config.toml
num_hidden_layers = 12
d_shared_expert = 0
head_dim = 32
Below are experts of layer 7 (counted from 0) of a mixture-of-experts language model. Rows are named router (the router's row for the expert), gate (a neuron's input weights, with its number), up (a neuron's input weights, with its number), down (a neuron's output weights, with its number) and show model dimensions 0-127. Each number is 200 + 40 x the weight over its row's rms, rounded and kept within 0 to 999.
After each expert's rows: "gets" lists some tokens that make up at least twice as much of what it gets as of all text; "raises" lists some tokens whose logits its average output raises strongly, later layers aside. This comes from a sample of Wikipedia text that the model never trained on. Tokens count by the router's weight.

# expert 85
router,190,237,253,238,220,205,215,117,196,207,190,210,141,214,263,239,119,133,249,170,222,141,171,273,226,210,228,136,158,180,209,166,182,195,209,192,184,222,282,236,194,234,202,188,210,168,174,187,231,291,255,188,161,188,185,239,261,215,203,215,134,85,181,257,220,252,233,134,176,268,219,160,163,190,191,184,212,157,211,181,149,224,211,226,196,260,210,246,172,180,205,173,130,208,275,181,203,175,130,223,143,164,276,201,206,193,197,189,229,183,224,202,149,154,234,229,196,188,210,215,283,184,118,184,137,249,249,143
gate1,181,177,218,211,225,98,130,229,149,184,201,105,292,271,225,209,189,204,225,225,120,219,208,201,162,207,189,197,203,235,241,271,160,344,242,207,262,213,208,123,203,145,209,196,289,206,164,167,229,267,240,193,198,181,216,198,148,205,190,144,228,153,214,178,202,206,225,207,244,267,167,187,193,70,221,145,192,205,182,203,255,192,168,205,160,170,187,193,277,289,192,156,219,198,181,154,208,164,171,212,203,217,204,260,205,226,197,187,163,195,201,192,184,166,185,206,200,159,232,209,188,199,210,208,233,177,174,114
up1,215,208,237,256,171,301,214,184,261,242,223,275,169,111,214,175,291,173,123,196,183,183,151,234,185,160,229,184,202,174,225,193,179,173,195,144,135,141,250,254,166,198,278,181,194,160,161,279,205,158,169,221,137,266,219,126,224,220,177,202,185,192,325,218,150,240,137,181,180,153,183,192,175,197,213,196,186,206,214,172,160,213,238,208,191,186,181,206,200,127,206,227,214,208,220,246,183,233,187,105,159,193,168,132,220,189,126,209,161,225,239,184,220,212,201,133,163,240,228,197,210,189,196,249,155,250,245,244
down1,206,254,212,196,258,232,165,215,192,135,143,197,238,227,186,194,197,177,210,236,164,223,228,212,178,275,240,166,217,212,137,230,168,163,155,98,201,159,226,266,226,225,212,184,178,116,177,174,148,188,195,218,173,205,131,210,187,200,182,196,159,146,206,238,147,271,196,171,204,141,217,244,175,195,151,241,184,184,231,274,157,142,181,231,178,240,307,207,214,194,178,118,201,233,185,240,285,159,214,119,151,181,246,238,176,174,209,240,239,228,215,166,241,243,186,213,158,222,333,202,169,205,229,133,206,204,258,224
gets: "pl", " r", "est", "r", "act", " act"
raises: "ed", "or", "ing", "s"

# expert 41
router,124,177,200,245,210,194,177,220,229,204,148,160,188,201,243,132,197,163,162,240,119,182,200,240,123,239,225,192,172,265,203,238,174,118,134,140,203,174,211,227,115,198,217,161,219,154,166,244,198,211,183,217,249,156,225,232,191,201,112,194,176,222,205,235,217,238,157,135,213,179,222,192,196,107,251,156,259,232,280,167,198,193,201,168,166,147,242,236,189,172,142,145,197,131,201,168,190,178,196,152,148,202,211,211,175,166,98,221,168,205,188,128,201,135,203,246,226,247,223,154,209,238,261,251,231,154,133,183
gate0,191,161,201,207,223,232,226,214,221,206,203,236,145,216,247,183,265,210,211,244,216,267,159,208,179,157,199,200,282,172,232,181,184,167,195,98,138,210,203,193,208,259,233,201,168,183,151,188,231,190,259,182,192,143,189,191,231,229,219,208,188,113,139,179,156,199,189,140,184,232,148,234,179,156,246,278,183,239,178,165,216,85,223,183,236,129,282,211,179,152,209,230,252,235,178,185,228,227,223,168,219,210,188,94,167,260,230,191,207,152,152,194,262,221,181,190,228,208,183,274,168,180,113,184,125,163,253,125
up0,163,196,190,208,208,217,148,197,99,231,225,210,209,227,241,127,268,173,228,238,217,192,162,250,185,158,218,152,181,153,214,221,183,157,237,220,167,189,212,177,146,213,185,244,167,193,179,201,175,219,191,229,223,199,174,237,204,239,177,248,227,133,110,248,174,185,275,201,168,260,192,245,159,142,211,184,176,284,144,263,185,139,177,189,213,125,230,189,154,128,185,147,235,240,184,225,182,172,264,181,176,239,171,138,130,188,203,203,135,152,210,119,175,201,116,128,238,256,179,200,137,209,165,168,173,130,266,211
down0,188,139,88,217,287,178,129,243,163,200,216,270,159,206,177,217,223,171,243,138,153,226,222,232,253,185,183,215,164,218,230,222,211,245,209,257,195,241,264,182,190,188,206,293,191,220,137,230,264,194,190,217,194,152,160,112,227,263,277,177,246,198,218,145,220,196,247,195,194,189,235,112,167,170,143,192,208,262,115,209,152,194,204,149,159,148,216,202,159,209,209,162,169,209,219,283,209,143,186,206,222,220,162,199,247,239,231,222,246,207,154,257,247,190,241,152,190,152,277,218,222,193,237,201,207,193,248,205
gets: "ol", "g", "ad", "ru", " col", "ro"
raises: "a", "i", "in"

# expert 36
router,167,145,183,222,120,221,170,238,281,141,159,235,209,242,217,262,209,257,246,193,200,214,225,199,197,220,243,231,185,248,163,193,190,256,172,135,208,194,160,243,126,156,204,238,128,196,153,194,222,240,202,218,155,142,153,204,138,256,224,186,197,227,216,187,134,200,182,219,155,145,232,167,114,166,198,117,147,205,211,210,201,254,231,224,125,158,154,248,243,213,187,204,250,179,227,221,205,165,257,146,163,183,194,213,158,177,159,236,198,158,236,123,242,120,214,202,215,140,298,150,173,249,128,215,202,203,184,163
gate0,214,301,212,185,192,200,199,243,184,220,211,204,201,172,124,141,215,178,221,207,209,215,180,220,219,145,276,210,206,168,175,191,236,198,187,287,216,200,190,212,266,203,211,286,110,243,187,207,227,204,288,212,192,170,180,232,177,257,227,111,139,157,235,205,178,246,133,168,163,218,183,213,225,175,210,141,142,251,172,220,154,195,228,159,120,219,246,223,199,212,246,162,209,224,210,227,255,202,140,235,245,236,255,230,237,171,172,140,186,111,199,181,219,177,230,205,283,190,299,159,140,148,220,154,161,225,187,148
up0,162,238,267,147,204,224,258,191,162,185,147,183,215,193,185,139,176,225,230,181,169,196,253,266,162,177,244,201,203,196,206,162,193,190,88,204,206,143,196,70,242,144,158,289,62,170,186,192,199,221,277,231,163,217,169,174,212,155,255,206,188,237,209,200,181,227,254,213,142,216,189,214,244,146,256,170,187,261,196,248,169,204,228,250,167,207,189,206,131,174,180,225,254,230,169,251,206,186,154,137,192,167,264,206,138,236,202,143,181,166,185,201,210,191,241,141,223,162,236,216,196,177,161,156,216,160,196,163
down0,257,146,187,243,195,184,205,184,224,338,136,161,228,222,158,172,226,238,196,158,230,194,180,257,212,170,197,234,235,187,167,236,264,206,177,224,244,143,267,205,253,135,196,180,152,205,215,277,222,209,251,128,176,179,171,245,137,322,190,219,183,273,203,244,175,229,211,223,166,179,159,194,147,186,186,158,149,227,239,265,219,218,168,185,175,183,152,255,221,218,256,188,203,242,179,249,185,120,130,192,168,200,237,228,148,201,247,205,146,194,223,139,226,234,183,239,193,185,283,179,180,163,179,240,178,141,211,191
gets: "ot", "at", "et", "t", "it", "p"
raises: "ion", "i", "ic"

# expert 88
router,244,174,218,182,139,115,216,177,218,242,214,230,245,272,203,188,129,176,249,235,232,193,215,125,252,190,202,245,282,239,171,215,258,241,209,167,166,178,248,160,227,174,165,153,174,237,157,244,143,227,206,164,197,237,205,235,229,182,260,193,266,201,241,167,248,190,206,193,124,248,225,236,223,218,134,169,192,175,116,156,150,209,146,224,188,170,192,190,226,156,149,166,206,220,249,269,211,276,227,130,208,157,186,168,134,164,202,265,242,279,196,166,152,247,156,187,160,194,199,128,153,179,185,153,166,173,253,211
gate0,162,187,148,224,219,258,164,210,216,155,208,190,290,219,245,133,168,257,215,168,222,247,205,205,117,187,211,245,241,213,185,201,218,268,121,173,174,130,147,245,155,239,187,188,122,164,205,150,194,219,159,180,173,221,134,177,201,211,181,230,158,200,236,212,196,185,212,204,179,219,172,147,190,226,179,101,225,141,186,144,235,191,147,155,188,305,203,236,192,251,192,193,182,230,265,171,229,207,239,225,157,199,229,152,127,138,173,211,121,156,189,155,199,163,202,316,195,218,157,149,164,208,255,151,191,176,209,247
up0,193,189,173,198,265,202,162,203,208,210,170,218,223,207,186,194,291,251,245,224,158,233,239,203,165,206,140,185,155,236,133,199,197,285,263,183,245,187,206,163,210,185,129,188,127,195,249,149,229,243,178,194,266,215,216,254,265,109,126,181,257,230,182,204,124,233,201,218,137,240,228,129,231,295,230,187,262,213,142,139,213,227,227,143,209,260,180,208,177,208,137,208,205,201,251,249,119,201,182,211,183,198,175,204,163,184,152,270,173,206,238,166,209,145,174,225,196,225,134,220,216,196,205,248,169,121,174,230
down0,233,188,101,270,232,203,176,165,186,234,200,209,255,213,176,216,173,155,178,184,259,168,181,240,185,232,186,138,244,182,178,186,170,159,197,163,181,255,156,91,155,130,219,219,165,221,240,185,156,192,198,196,145,222,163,199,235,225,183,228,148,148,244,165,205,201,289,181,190,142,222,202,213,184,225,145,127,238,196,186,172,217,135,267,185,253,159,228,214,180,180,227,192,265,259,95,151,203,146,192,276,163,283,184,217,169,194,148,242,175,232,238,190,224,127,221,161,226,182,217,186,170,158,125,250,257,179,199
gets: "-", "–", " ", "/", " \"", " un"
raises: "re", "c", "N", "f"

# expert 77
router,177,115,234,159,142,170,217,160,251,249,192,199,260,249,259,219,171,274,146,173,163,231,198,191,179,207,199,148,164,199,121,183,218,163,189,124,216,197,226,261,212,191,221,184,116,175,213,229,238,158,219,165,251,253,117,262,135,200,296,231,204,235,112,271,155,221,220,197,202,198,204,193,161,177,244,186,172,213,180,176,195,172,267,214,166,184,159,247,193,235,172,199,211,169,210,244,164,159,136,150,132,188,179,153,177,160,155,246,267,223,153,225,228,138,174,247,154,190,180,193,165,272,190,192,202,196,127,217
gate0,205,170,126,179,156,224,165,267,199,173,238,145,242,155,174,139,182,277,219,213,198,197,155,184,145,203,105,140,152,208,268,223,197,243,148,188,148,216,171,251,204,232,207,184,159,236,221,171,201,140,167,179,204,236,192,200,201,178,228,239,193,172,96,204,138,163,248,139,221,191,235,117,151,168,185,211,243,171,193,216,257,176,286,197,200,279,165,211,133,200,181,242,209,204,209,222,101,220,214,217,224,210,209,256,215,174,181,224,147,154,207,183,234,205,194,209,223,170,178,305,151,283,254,229,164,238,157,211
up0,166,223,305,157,193,240,232,195,167,197,217,210,239,162,226,267,205,178,130,190,229,197,240,260,156,180,181,241,210,182,200,107,252,214,219,243,224,137,266,138,144,166,198,199,218,232,269,218,211,265,226,274,217,219,228,187,179,196,231,208,262,200,258,141,237,198,180,178,126,228,264,306,194,206,205,143,137,230,253,187,156,245,138,154,215,143,220,220,233,222,221,215,247,180,211,250,246,145,172,232,198,209,207,165,172,249,235,103,199,223,188,226,178,222,172,221,190,236,194,168,276,202,148,180,195,143,253,206
down0,157,204,230,142,283,180,212,234,112,185,189,152,233,197,207,174,225,288,173,147,192,285,255,205,239,220,185,216,138,112,178,187,199,148,226,270,227,228,220,207,232,100,199,239,238,166,171,186,133,178,236,237,244,151,228,163,170,243,199,202,225,227,257,169,176,282,199,152,223,196,182,160,172,224,194,163,184,233,208,197,199,269,231,185,211,182,227,284,207,243,200,186,189,218,127,160,185,242,228,207,236,244,122,202,172,155,147,134,202,295,176,188,147,163,183,158,254,164,183,210,239,260,204,198,252,230,210,167
gets: "ir", "ig", "im", "it", "ul", "um"
raises: "s", "p", "m"

# expert 23
router,183,260,141,221,150,279,208,195,173,235,208,222,197,149,168,179,162,121,237,146,218,166,227,234,146,160,193,274,157,240,212,205,161,162,245,136,182,230,260,110,225,196,284,212,220,162,225,246,255,140,237,129,246,172,230,216,210,239,224,240,194,151,250,180,166,216,202,191,195,221,223,222,172,228,164,206,217,164,238,223,162,175,197,230,237,222,209,171,198,249,203,215,217,153,203,161,240,151,209,100,228,159,156,167,198,231,270,223,152,229,177,233,135,169,247,152,174,202,174,194,257,214,179,95,201,152,290,255
gate0,215,208,252,185,181,267,194,207,200,206,234,117,163,164,196,205,211,146,141,162,216,196,169,221,161,250,224,208,187,226,192,109,219,179,233,178,231,176,214,255,144,207,262,173,260,179,201,235,218,143,170,203,197,210,246,181,225,194,229,194,125,209,193,218,131,212,190,216,223,203,147,188,160,188,250,217,157,253,160,197,195,238,320,228,259,134,199,174,201,266,181,168,206,99,233,211,183,199,167,136,140,191,237,266,140,162,121,153,134,240,176,227,199,204,246,133,147,228,173,126,215,259,247,231,193,238,206,273
up0,193,218,181,199,213,93,189,191,169,182,145,267,227,250,232,147,200,257,272,311,204,191,218,202,229,153,197,198,236,172,210,294,201,217,159,215,159,176,196,159,226,188,106,202,146,166,192,202,120,242,236,251,198,195,169,269,215,190,170,182,227,194,190,169,256,217,242,165,176,181,264,214,213,208,120,147,237,148,223,212,185,180,148,202,130,257,241,219,209,151,207,206,145,228,167,213,178,171,238,260,234,157,181,118,224,189,260,193,237,156,230,149,177,184,177,239,313,157,240,253,162,171,213,200,227,204,200,188
down0,201,162,246,224,179,135,205,206,203,176,113,237,208,179,223,200,129,267,271,211,216,132,176,208,177,190,202,105,207,117,171,177,188,103,181,155,164,173,219,239,174,215,236,217,161,168,205,94,165,223,148,173,143,177,185,214,128,191,224,206,203,193,189,172,226,167,238,157,164,211,226,189,147,207,232,236,116,221,220,145,270,196,100,243,179,192,179,178,215,120,170,239,246,237,151,213,205,131,186,197,226,229,140,220,165,235,209,158,216,248,195,196,177,201,190,171,117,130,177,273,159,179,201,185,203,157,168,223
gets: "1", "2", "3", " ", "4", "5"
raises: "st", "9", "0", "8", "5", "7"

# expert 76
router,134,237,215,185,117,280,214,187,194,205,236,222,180,194,211,209,224,216,282,199,227,206,163,221,213,206,172,143,204,224,188,247,201,164,158,243,186,269,139,156,144,223,238,152,257,236,270,214,190,208,134,166,181,180,184,174,200,256,168,227,228,114,208,250,131,271,219,185,198,134,166,256,250,137,194,236,226,155,227,222,134,143,161,245,163,141,226,241,251,255,210,163,211,169,141,181,140,176,210,205,209,217,120,169,108,190,152,187,222,165,239,177,224,264,155,173,181,202,220,219,248,161,204,275,244,178,162,203
gate0,211,215,161,213,196,220,179,237,201,252,265,227,203,252,211,142,209,196,233,198,245,191,222,131,193,116,232,172,203,168,178,187,228,201,218,157,244,234,186,217,162,235,228,201,227,226,193,221,180,94,198,255,165,236,226,136,345,184,219,167,160,98,166,247,133,143,195,209,219,181,166,239,266,286,161,232,220,214,191,180,203,177,175,263,192,136,217,200,174,180,229,181,122,232,208,143,199,218,238,162,196,225,176,137,134,240,241,176,117,131,188,222,206,253,148,204,154,181,148,217,191,173,182,142,225,205,193,239
up0,237,249,170,171,154,180,210,124,139,143,178,177,183,235,191,252,178,241,242,245,208,316,211,183,190,150,175,158,191,205,176,206,168,222,231,159,234,184,188,205,216,232,180,211,261,261,164,165,216,186,230,242,168,236,198,235,188,199,232,198,220,229,177,250,205,168,85,258,181,203,146,133,234,233,138,171,228,139,244,214,162,167,262,267,165,235,230,219,132,251,198,168,209,240,198,222,190,304,198,162,172,257,151,135,187,263,250,172,149,153,171,194,208,220,169,188,127,205,120,213,184,253,152,210,193,185,145,224
down0,147,194,194,226,183,275,252,222,159,183,142,154,192,187,153,197,164,170,233,210,189,163,145,144,208,156,238,109,183,259,180,171,259,202,125,159,216,213,254,179,264,182,223,210,182,206,174,155,230,260,284,206,229,198,220,207,229,105,189,170,215,276,200,156,192,174,180,224,221,159,198,193,202,249,231,239,195,158,166,127,144,226,214,154,149,199,187,285,252,208,153,162,185,162,166,191,230,200,201,221,163,172,162,119,157,119,251,195,154,181,236,196,220,174,208,183,165,257,169,170,175,218,260,130,228,305,216,155
gets: "le", " n", "1", " N", "el", "l"
raises: "in", "ine", "ight", "is"

# expert 42
router,197,229,142,207,217,163,138,181,181,136,203,292,319,219,204,256,214,130,185,224,165,165,184,257,148,209,212,185,186,239,219,186,242,207,173,185,214,209,236,169,215,203,219,229,220,197,188,268,178,181,217,264,135,214,178,264,272,255,211,169,149,224,185,167,187,177,250,142,206,225,231,259,218,217,154,203,276,200,163,171,147,174,176,215,204,184,224,179,169,154,214,243,218,197,209,147,225,228,164,88,215,213,92,137,189,235,209,264,180,113,203,205,143,174,205,181,188,146,175,206,213,297,195,146,261,161,218,194
gate0,216,195,283,171,214,296,172,216,240,181,211,174,242,181,241,190,217,152,204,237,122,246,179,314,195,238,219,221,189,191,161,159,312,146,223,233,201,241,111,237,223,190,238,238,156,213,192,198,166,168,184,270,216,226,221,189,185,138,156,235,209,177,155,185,232,168,257,202,220,172,212,209,197,229,184,170,260,211,204,238,179,134,255,199,199,201,253,249,216,152,199,162,190,302,220,216,228,208,203,139,166,198,103,218,228,157,170,181,157,120,178,104,146,225,174,181,248,200,210,236,141,228,173,155,202,222,184,223
up0,253,254,241,230,201,277,188,197,205,212,175,198,208,145,257,185,155,106,225,180,196,245,171,246,230,212,179,202,196,246,171,157,274,151,180,230,187,276,167,199,246,135,272,218,205,245,152,237,88,158,211,281,160,219,269,179,227,171,164,269,152,148,188,186,178,196,192,187,176,160,128,272,182,215,160,185,237,171,219,238,196,139,280,227,235,201,221,244,165,148,177,204,210,256,204,234,212,207,149,204,218,152,122,163,186,210,194,184,172,146,195,139,190,214,210,239,278,223,158,283,163,199,194,242,212,219,212,187
down0,151,224,230,215,292,240,181,187,190,234,157,239,229,273,242,172,164,162,232,250,165,238,188,183,269,191,211,222,182,188,225,244,250,193,176,198,228,197,255,212,180,149,180,299,232,214,175,199,170,145,169,230,205,191,212,231,221,192,294,274,200,182,225,196,201,157,172,229,194,222,124,267,258,192,208,113,181,168,166,198,208,227,220,216,276,233,243,250,193,212,149,229,202,235,229,220,142,228,134,209,234,168,167,230,207,225,196,223,191,214,232,227,134,270,182,118,207,199,255,286,220,245,165,268,130,302,224,231
gets: " s", " a", " was", " and", " is", " had"
raises: "ust", "ch", "uff"

# expert 56
router,216,276,113,254,223,229,196,159,131,180,241,150,164,208,159,208,230,239,147,209,168,188,242,159,217,271,280,204,251,284,217,232,222,229,199,175,138,248,213,160,229,239,193,236,184,239,191,220,271,191,231,251,287,198,237,220,214,260,252,214,216,204,186,192,195,191,253,172,199,258,253,195,174,173,218,127,202,150,112,164,218,153,233,214,162,232,228,163,265,236,238,159,243,192,220,200,205,225,241,295,178,216,180,252,138,226,231,219,257,238,200,188,126,206,162,240,187,147,237,175,152,150,218,199,222,241,142,173
gate0,212,185,206,146,218,194,269,212,258,151,226,226,194,151,175,156,272,208,215,179,167,192,181,201,189,151,202,230,206,191,129,234,202,178,191,198,180,181,156,177,239,225,199,193,201,204,123,157,189,177,239,236,175,228,195,269,196,243,233,152,200,216,178,203,135,228,255,149,241,279,191,227,176,171,231,167,123,211,93,247,228,211,196,223,175,113,157,262,118,199,168,217,280,179,215,231,146,168,181,316,149,179,169,274,176,195,172,132,177,227,262,179,158,221,200,220,221,179,205,202,293,269,187,216,213,269,152,206
up0,118,174,208,180,185,175,295,224,186,203,184,213,188,176,237,218,296,189,216,176,148,166,202,186,212,174,209,255,182,232,118,215,216,188,243,232,204,191,139,141,175,249,194,207,173,195,148,171,222,200,201,246,179,217,177,201,239,241,160,178,190,194,198,220,183,223,198,162,231,266,182,181,197,177,218,159,201,224,92,249,278,234,251,146,202,141,106,227,150,228,170,200,301,189,219,257,210,156,187,301,165,180,206,229,177,176,209,148,133,208,285,166,139,251,271,236,183,153,119,224,254,224,180,202,223,195,169,180
down0,100,197,219,93,197,133,186,222,125,224,198,203,221,180,191,139,210,215,159,161,148,142,194,180,257,157,192,241,234,180,159,228,258,219,163,207,202,267,209,257,162,199,189,225,232,257,151,193,239,165,238,195,165,188,187,308,180,172,210,224,278,198,175,240,233,176,224,158,227,233,279,128,213,181,119,146,126,173,237,106,223,194,238,227,168,198,232,239,225,160,215,206,209,215,207,175,250,172,168,267,225,179,257,142,252,186,211,176,134,180,209,210,178,177,218,215,275,189,200,152,198,199,211,270,194,239,174,236
gets: "–", "th", " August", " September", " October", " March"
raises: " ", " (", ",", "."

# expert 87
router,199,184,285,272,178,174,242,169,249,181,141,269,152,210,234,211,226,274,205,154,179,149,103,211,158,232,195,180,131,235,182,204,167,183,232,270,215,157,206,222,166,214,216,151,165,121,188,250,203,278,171,189,202,193,146,235,187,197,158,240,189,163,161,264,224,179,122,187,217,159,220,213,242,205,194,217,202,151,180,216,227,151,147,178,203,170,183,229,249,143,140,232,212,220,272,237,154,143,180,174,235,152,172,180,196,178,153,191,134,197,232,129,161,151,234,243,235,267,240,218,262,220,200,236,150,142,148,258
gate0,259,183,233,207,148,208,206,216,252,152,222,219,220,189,231,244,251,217,214,182,201,174,115,208,145,156,156,209,271,169,243,207,201,194,130,184,193,211,185,218,215,162,242,197,109,99,223,271,216,145,164,177,241,150,177,195,245,193,138,195,183,136,205,181,209,217,215,237,251,183,192,232,207,209,209,195,211,164,198,140,275,218,152,172,159,174,230,198,188,209,187,220,89,225,224,248,204,156,269,213,228,255,179,224,212,224,143,177,139,253,211,256,170,232,237,222,200,229,266,311,159,190,162,170,156,116,233,274
up0,201,201,191,289,194,221,158,220,224,248,247,222,200,163,210,162,182,233,225,149,116,198,120,229,181,241,156,197,201,219,197,184,233,186,177,165,211,155,167,183,206,249,237,237,131,185,214,175,213,177,131,175,172,154,262,143,188,259,107,202,163,215,256,237,166,88,203,252,124,195,134,158,156,194,164,236,203,257,197,177,269,222,233,226,159,261,174,230,138,165,183,202,177,116,151,178,216,178,183,184,189,149,197,160,161,254,248,189,177,248,149,169,249,131,252,182,240,188,187,277,172,254,197,234,195,245,186,200
down0,289,154,184,168,225,150,145,138,146,213,235,234,230,161,168,192,172,193,217,193,246,190,167,214,228,218,200,209,159,204,241,226,208,235,160,174,151,151,287,152,172,191,208,231,287,157,171,289,136,198,176,252,230,204,222,237,255,180,253,245,221,155,182,223,155,123,218,167,171,216,281,147,238,223,156,242,175,240,258,123,210,297,193,138,206,182,176,173,196,196,215,177,203,234,267,162,155,161,176,258,181,162,177,143,239,186,150,178,220,163,154,162,134,169,236,182,237,147,159,193,150,200,171,243,199,233,155,178
gets: "c", "qu", "anc", "ic", "v", "n"
raises: "i", "er", "ill", "es"

# expert 65
router,251,148,149,150,180,129,168,217,240,189,149,190,203,155,189,150,283,159,166,241,253,228,214,226,116,158,243,193,250,181,164,242,243,188,141,196,161,195,235,235,166,197,191,242,198,175,171,184,218,166,106,200,171,234,213,195,176,162,222,202,216,217,179,191,232,237,240,239,233,160,227,194,232,216,193,129,221,184,212,204,192,198,209,104,262,223,148,211,143,143,248,204,166,179,193,254,192,162,164,143,247,133,175,133,215,174,237,285,217,265,240,259,237,154,143,164,154,288,171,261,257,172,201,183,199,208,145,152
gate0,212,204,239,227,201,216,243,197,178,177,256,247,238,134,258,256,235,176,321,115,170,173,186,200,183,207,173,213,174,214,185,237,132,296,210,134,182,241,147,270,157,257,229,242,256,152,209,150,176,166,126,221,174,194,206,170,228,165,98,214,199,200,228,206,157,175,194,177,232,167,242,187,229,267,231,178,221,233,230,237,237,173,204,211,254,174,159,214,167,201,212,151,130,249,126,192,147,148,141,193,137,194,230,198,202,255,217,120,152,211,222,253,244,179,159,213,154,203,224,199,224,248,216,191,197,176,243,150
up0,150,213,168,134,198,194,173,175,170,245,104,115,177,305,198,203,247,202,232,244,182,199,216,221,232,207,228,223,166,229,153,187,264,212,160,220,228,212,239,230,238,204,104,174,138,235,129,254,211,282,244,160,174,178,214,192,201,191,270,247,185,221,194,267,230,206,230,208,181,120,202,151,217,176,179,257,160,180,183,187,153,261,260,274,157,231,245,154,225,196,166,218,239,194,234,227,215,221,214,251,196,278,193,176,192,201,135,240,223,141,130,163,150,228,178,190,252,149,242,208,176,141,223,211,167,164,148,187
down0,241,147,183,173,204,187,189,189,109,203,196,151,181,169,204,189,230,188,122,167,198,233,207,206,165,171,260,201,213,186,167,151,201,196,156,278,142,208,236,199,152,225,177,231,215,275,131,158,178,178,226,193,192,243,263,238,188,200,210,156,116,196,149,236,237,239,242,178,248,312,191,201,166,178,250,185,258,159,176,206,135,153,227,176,227,203,171,216,180,188,157,124,215,162,224,170,231,167,201,175,145,175,262,183,194,239,214,255,175,176,225,241,168,201,97,142,224,194,217,212,103,168,197,237,172,120,97,168
gets: "re", " he", "un", "he", "ou", "ro"
raises: "g", "am", "v", "ak", "ad", "f"

# expert 63
router,194,141,133,229,254,277,162,217,178,192,225,175,165,167,273,201,201,190,288,242,174,193,153,157,190,191,164,168,146,218,151,157,246,215,166,168,165,187,185,277,180,168,217,156,185,182,186,201,192,210,223,234,162,183,137,284,164,190,284,216,272,205,192,252,138,213,208,241,154,201,143,172,197,193,219,172,199,229,208,182,250,167,202,183,261,117,160,201,234,174,229,256,194,125,158,244,195,180,190,214,113,280,237,183,168,218,151,248,176,181,148,159,231,165,104,250,160,150,160,178,199,173,186,244,147,136,208,178
gate0,271,196,246,197,228,271,236,191,169,168,176,196,231,195,243,257,191,161,166,231,249,193,227,141,181,174,258,166,191,246,168,206,159,187,234,190,232,188,191,206,200,192,168,145,175,182,222,134,245,316,215,243,228,226,240,193,276,208,188,257,178,231,154,225,159,224,162,145,116,184,204,177,195,229,138,197,257,206,219,247,297,107,203,120,255,180,166,197,171,242,170,231,188,224,223,138,327,232,191,196,202,238,225,207,195,193,197,236,210,198,259,207,245,105,206,185,219,241,162,223,155,202,204,215,172,224,245,267
up0,260,173,173,187,235,217,207,256,218,166,189,170,150,192,157,145,216,178,201,269,177,213,248,269,225,189,171,197,188,258,148,151,187,141,197,217,212,219,135,253,178,253,149,147,151,115,206,186,105,227,134,300,249,120,223,217,192,244,258,239,209,172,206,162,184,267,190,167,254,165,178,137,165,225,180,219,200,213,256,204,231,213,175,224,208,284,124,260,216,233,203,163,192,191,227,177,222,163,198,168,220,217,213,233,195,227,204,232,165,237,203,188,176,235,147,225,185,172,184,227,209,230,232,236,185,69,173,283
down0,186,199,181,211,209,128,228,226,196,200,165,189,219,109,116,202,201,146,148,234,190,261,261,220,246,209,196,298,276,207,218,261,222,203,196,241,146,144,210,160,217,273,97,204,285,195,202,162,173,173,158,197,251,245,227,198,231,218,257,205,145,151,181,140,203,189,114,172,248,223,255,180,165,224,213,190,242,190,177,205,163,194,197,281,152,288,200,175,205,178,236,212,194,213,207,161,139,238,158,218,265,190,236,182,197,175,191,246,139,189,186,167,234,263,127,150,189,207,236,260,190,246,205,198,242,159,182,179
gets: "it", "et", "is", "iz", "rit", "ir"
raises: "ab", "able", "es"